config.toml
experts_per_token = 1
d_expert = 128
d_shared_expert = 256
moe_layers = [1, 2, 3, 4, 5, 6, 7, 8, 9, 10, 11, 12, 13]
normalize_top_k = false
routed_scale = 2.0
balance_bias = false
scale_expert_input = true
lr_router = 0.000395
norm = "rmsnorm"
train_tokens = 332700000
max_steps = 10154
Below are experts of layer 4 (counted from 0) of a mixture-of-experts language model. Rows are named gate (a neuron's input weights, with its number), up (a neuron's input weights, with its number) and show model dimensions 192-239. Each number is 128 + 24 x the weight over its row's rms, rounded and kept within 0 to 255.
Before each expert's rows: "mostly gets" lists some tokens that are sent to it at least half of the time. This comes from a sample of Wikipedia text that the model never trained on.

# expert 15
mostly gets: " \"", " d", " t", " w", " r", " n"
gate0 [146 111  79 126 107 100 151 165 115 118 115 104 105 130 119 142 106 111 147  98 134 139 121 135 124  95 118 143 130 105 170 129  92 109 129  85  87 160 118 109 140 124 118 146  95 106 108 135]
up0 [121 119 155  76 150 120 113 112 111 120 184 112 128 135 168 136 163 125 128 141 124 112 134 105 114 134 139 130 129 139 142 132 124 116  95 126 163 132  87 147 103 150 173 127 166  94  90 130]

# expert 18
mostly gets: " up", " out", " down", " over", "4", "8"
gate0 [185 122 133 108 142 149 180 126 102 125 139 133 135 125 120 164 110 105 129 102 118 160 103  81 109 154 112 132 134 147 169 151 131 114 112 111  93 132 139 132 149 123 110 146 106 106 121 151]
up0 [128  95 154 110 166 131 118 143 124 163 162 156 169 137 142 132 104 109 138 133  69 132 133 119  75 139 145 112 107 118 116 114 153 140 142 107  90 156 120 156 130 111  98 150 125 140 103 159]

# expert 23
mostly gets: " Mir", " Battle", " Revolution", " Kar", " Ay", " Mur"
gate0 [142 151 112 156 140 114 135 135 132 146 133 100 106 101 150 130 143 102  98 136  97 128 136 141 154 128 106 127  90 140 134 142 133 113 117 126 208 141 133 127  93 114  87  81  76  93 165 169]
up0 [138 146 129 127 112 120 109 146  81 153 141  82 131  93 159 119 135 135  71 154 124 137 165 130  96 132 119 125 124 122 149 129  96  98 115 155 155 123 156 117 134 110  89 135 107 112 167 134]

# expert 0
mostly gets: "==\n", "===\n", "===\n\n", " ==\n", "==\n\n", ".\n\n"
gate0 [109 166 128 140  80 113 112 143 133 149  90 156 138 116  84 126 138 149 116 105 142 125 113 148 159 118 140 168 119 135 139 120 148 184 130  54 156  97 139 148 131 114 120 147  77 147 162 154]
up0 [140 163 124 149  98 105 128 135 133 156  92 160 152 122 105 130 119 146 110 122 129 135 128 158 127 124 163 148 114 131 137 117 135 181 125  50 157 121 128 160 136 121 121 128 105 140 180 152]

# expert 17
mostly gets: " first", " last", " known", " best", " second", " built"
gate0 [138 146 129 135 152 141 111 114 117 115  63 120  84 120 129 116 145 163 163 136 132 141  98 109 132 100 125 144 152 123  91 146 109 173 152 133 176 145  92 105 166 107 126 143 124 126  83  89]
up0 [137  99 140 118 155 143 103 102 136 120  88 138  87 143 125 151 151 175 133 142 106 151 146 126 167  92 140 170 148 125 121 152 110 158 148 120 133 121 122  98 158 102  96 120 122 136 114  88]

# expert 4
mostly gets: " died", " became", " =\n\n", " become", " ±%", " becomes"
gate0 [143 136 161 110 133 120 155  96 114 132 132 128 125 117  98 107 135 104 151 142 120  96 137 128 128 122 157  93 140 137 190 121 123 165 121 151 145 106 123 162  90 136 142 140 177 145 111 104]
up0 [124 128 151 122 132 124 150 130 141 121 147 107  92 118 120 129 150 141 156 150 111 149 143 138 121 122 145 114  62 156 125 151 127 153 116 134 131 107 150 189 147 125 116 111 159 113  85 111]

# expert 16
mostly gets: "|", "°N", "″N", " politician", " Website", "|---|---|---|---|\n"
gate0 [ 93 123  98 110 151 107 116 129 122 115 141 134 135 143  87 149  88 130 106 111 132  96 130 130 128 156 136 122 108 113 132 146 146 140 129 138 133 140  89 128  88 156 137 168 148  97  92 112]
up0 [165 138 164 125 136 153 149 114 113 162 119  91  84 133 166 107 170 174 146 126 129 146 122 130 123 127 151 135 168 137 126 151 135 125 158 137 137 125 136 156 153 100 133 116  83 159 142 122]

# expert 5
mostly gets: " JPL", "ults", "ription", "aps", "icine", "ap"
gate0 [187 115 110 153 179  85 168 142  99 111 145 120 142 139 143 116 119 101 140 125 137 163 143  94 128 116 129 105 142 145 144 124 129 151 121 128 148  96 168 108  94 141 108  86 135  81 132 126]
up0 [145 142 112  87 124 137 127 141 106  93 110  83 154 161 155 128 114 112 124 120 140 116 155  82 111 134 117 115 110 113 101 116 137 108 109  94 155  89 111 145 123 105 145 133 114  87 117 102]

# expert 20
mostly gets: " Martin", "bert", " Scott", "kins", " Harris", " Alexander"
gate0 [127 151 116 132  88 132 114 187 151 135  87 122 136 138 147 142 145 186 140 153  86 142 121  84 132 160 136  90 134 113 123 127 126 120 160 145 112  96 111 116 144 118 105 137 138 117 147 109]
up0 [118 126  93 126 122  82 144  70 140 136 105 141 160 156 102 144 139 122 155 101 133 102 161 117 182 156 133 125  93 128 164 106  81 126 149 123  82  79 121 136 109 150 102 123 108 141 110 147]

# expert 19
mostly gets: ",", "),", "\",", "',", ".,", "—"
gate0 [129 144 134  88 141 135 157 165  67 144 120  83 121 137 112 142 170 102 152 110  96 115 142 114 134 105 114 150 110  88 174 112 141 128  99 126 144  97 150 141 178  95 155 104 107 126 104  99]
up0 [123 112  97 153  89 109 131 135 142 141 126 159 138 137 108 105 109 133 106 129 148 147 125 121 140 126 140  84 130 190 133 129 112 154 132 134 142 196 116 135  77 162  79 143 125 134 126 154]

# expert 14
mostly gets: " many", " several", " some", " other", " another", " few"
gate0 [118 124 125 133 112 159 107 118 110 122 122 119 142 131  75 143 102 122 118 102  99 137 141 111 111 112 102 140 151 142 111 139 101 127 140 103 121 135 118 128 146  90 121 136 113 134 134 106]
up0 [124 133 123 143 120 151 130 144 108 168 104 139 143 125 121 169 103  84  93 107  95 156 136 134 147 128 120 143 124 146 171 127 109 133 138 117 134 159 166 132 116 100 122 136  96 154 134 103]

# expert 7
mostly gets: " he", " they", " but", " which", " she", " where"
gate0 [131 131  66 112 150  76 135 144 124 121 126 106 152 158 138  91 138 163  89 152 135 118 138  96 125 105 182 141 111 151 133 116  83 139 136 125 114 147  76  56 133  91 121 135 117 142  87  95]
up0 [ 98 126 180 125 142 164 145 121 161 154 148 105 114  90 107 150 117 101 154 142 119 135 123 189 124 146 107  78 141  76 155 121 139 149 121 126 135 140 109 158 156 153 122 132 131 125 120 198]

# expert 6
mostly gets: ");", ":", " that", " including", " include", " included"
gate0 [124 161  80 138 157 129 155 149 139 120 220 147  88 118 149  91 132 106 107 151 109 123 124 134 143 136 117 115 117 107  86 140 123 141 139 115 136 110 145 139 134 169 117 138 126 109 102 118]
up0 [120 126 103 163 133 149 132 169 109 124 209 148  99 146 111 107 135 113 119 138 137 135 128 167 104 111  84 130  70 111 124 181 162 149 132 116  98 111 129 140 144 176 142 115 171 109  85 137]

# expert 21
mostly gets: "wealth", " Columbia", " Virginia", " Carolina", "iana", "ium"
gate0 [181 124 172 135 161 117 101 128 123 151 131 115 130 133 183  99 146 127 149 145 129 131 111  91 112  79  80 111 110 149 115 154 158  85 141 113 136 130 114 146 126 152 160 150 145 141 121 134]
up0 [110 161 166 128 123 109 117 133 101 137 135 104  63 119 152 164 119 140  79 144 146 124  93 129 113  94 134 117 159 161 127 152 136 130 101  93 119  86 136  75 141 144 132 178 137 147 141 159]

# expert 12
mostly gets: " Sch", " Jo", " pres", " et", " Ke", " des"
gate0 [109  95 117 135 123 132 146 112 144 100 130  85 137 122 125 164 114 142 149 148 122 118 119 124 106 134 155 117 103 136 129  96 161 167 131 147 143 104  92 123 119 101 133 106 146 142 104 142]
up0 [146 124 133 141 157 131 119 144 108 106  72  89 124 112 132 125 143 116 131 182 102 152 125 170 101  96 109  99 118 125 119 131 162 150 131 128 148  98 158 133 110 120 142 101 165 128 114 137]

# expert 22
mostly gets: " million", " sec", " fre", " viol", " surv", " lb"
gate0 [133 168 105 140  86  97 130  87 131 164 142 151 146 101 125 144 180 115 172 152 142 134 132 123 133 147 109 136 161  96 117 131 117 141 120 142 182 128  91 102 146 128 118 118 147 173 172 118]
up0 [127 103 141  75 100 122  95 137  93 136 114 130  79 148 123 175 122 122 107 138 117 145 131 136 131 102 126 133 102 102 117 129 132 143  87 144 126 150 119 118 139 160  77 123  99 136 160  94]

# expert 13
mostly gets: "/", "CA", " Jr", ".C", "/A", " Marc"
gate0 [131 111 118  89 107 109 143 155 113 166 154 107 135 158 125 136  96 148  97 136 118 145 139 102 129 126  86 144 127 140 194  98 151 173 159 116 148 152 126 100 109 156  87 128 180 135 135 111]
up0 [108 137 152  95 127 108 163 113 112 125  73 129  81 111 149 122 104 127 111 108 113 133  93 186 105 142 126 102 130 112 153 152 151 136  77 113 123 113 155 125 101 131 119 128 134 137 101 137]

# expert 11
mostly gets: " D", " H", " C", " F", " J", " A"
gate0 [108 137 130 122 182 122  77 127 121 147 115 126 126 158 107  70 135 156 178 124 149 124 122 108  94  96 127 127  95 104 137 115 109  84 136 125  90 126 139 131 100 136 127 143 157 111 123 135]
up0 [105 119 115 149 139  65 127  95 119 170 112 138 134 101  97 130  95 145 150 132 103 113 156 104 134 123 159 125 129  85 147 108 115  82 124 149  77 121  97 146  89  91 115 134 101 128 142  89]

# expert 2
mostly gets: " own", "hold", "-", "-off", "keep", "ants"
gate0 [109 123 134 129 153 131 145 138 102 134 101 108 150 116 149  98 102 138 172 119 106 155  89 118 152  77  95  83 151 119 139 156 152 157 147  75 141 144 132 121 103  74 126 110 126 126 130  99]
up0 [104 131 156 108 146 113 130 158 151  86 128 105 124 132 100 146 120 122 113 161  79 141 113 127 144  90 102 113 103  95 129 138 140 115 118 131 121  82 126 105 141 128 134  87 113 144 131 135]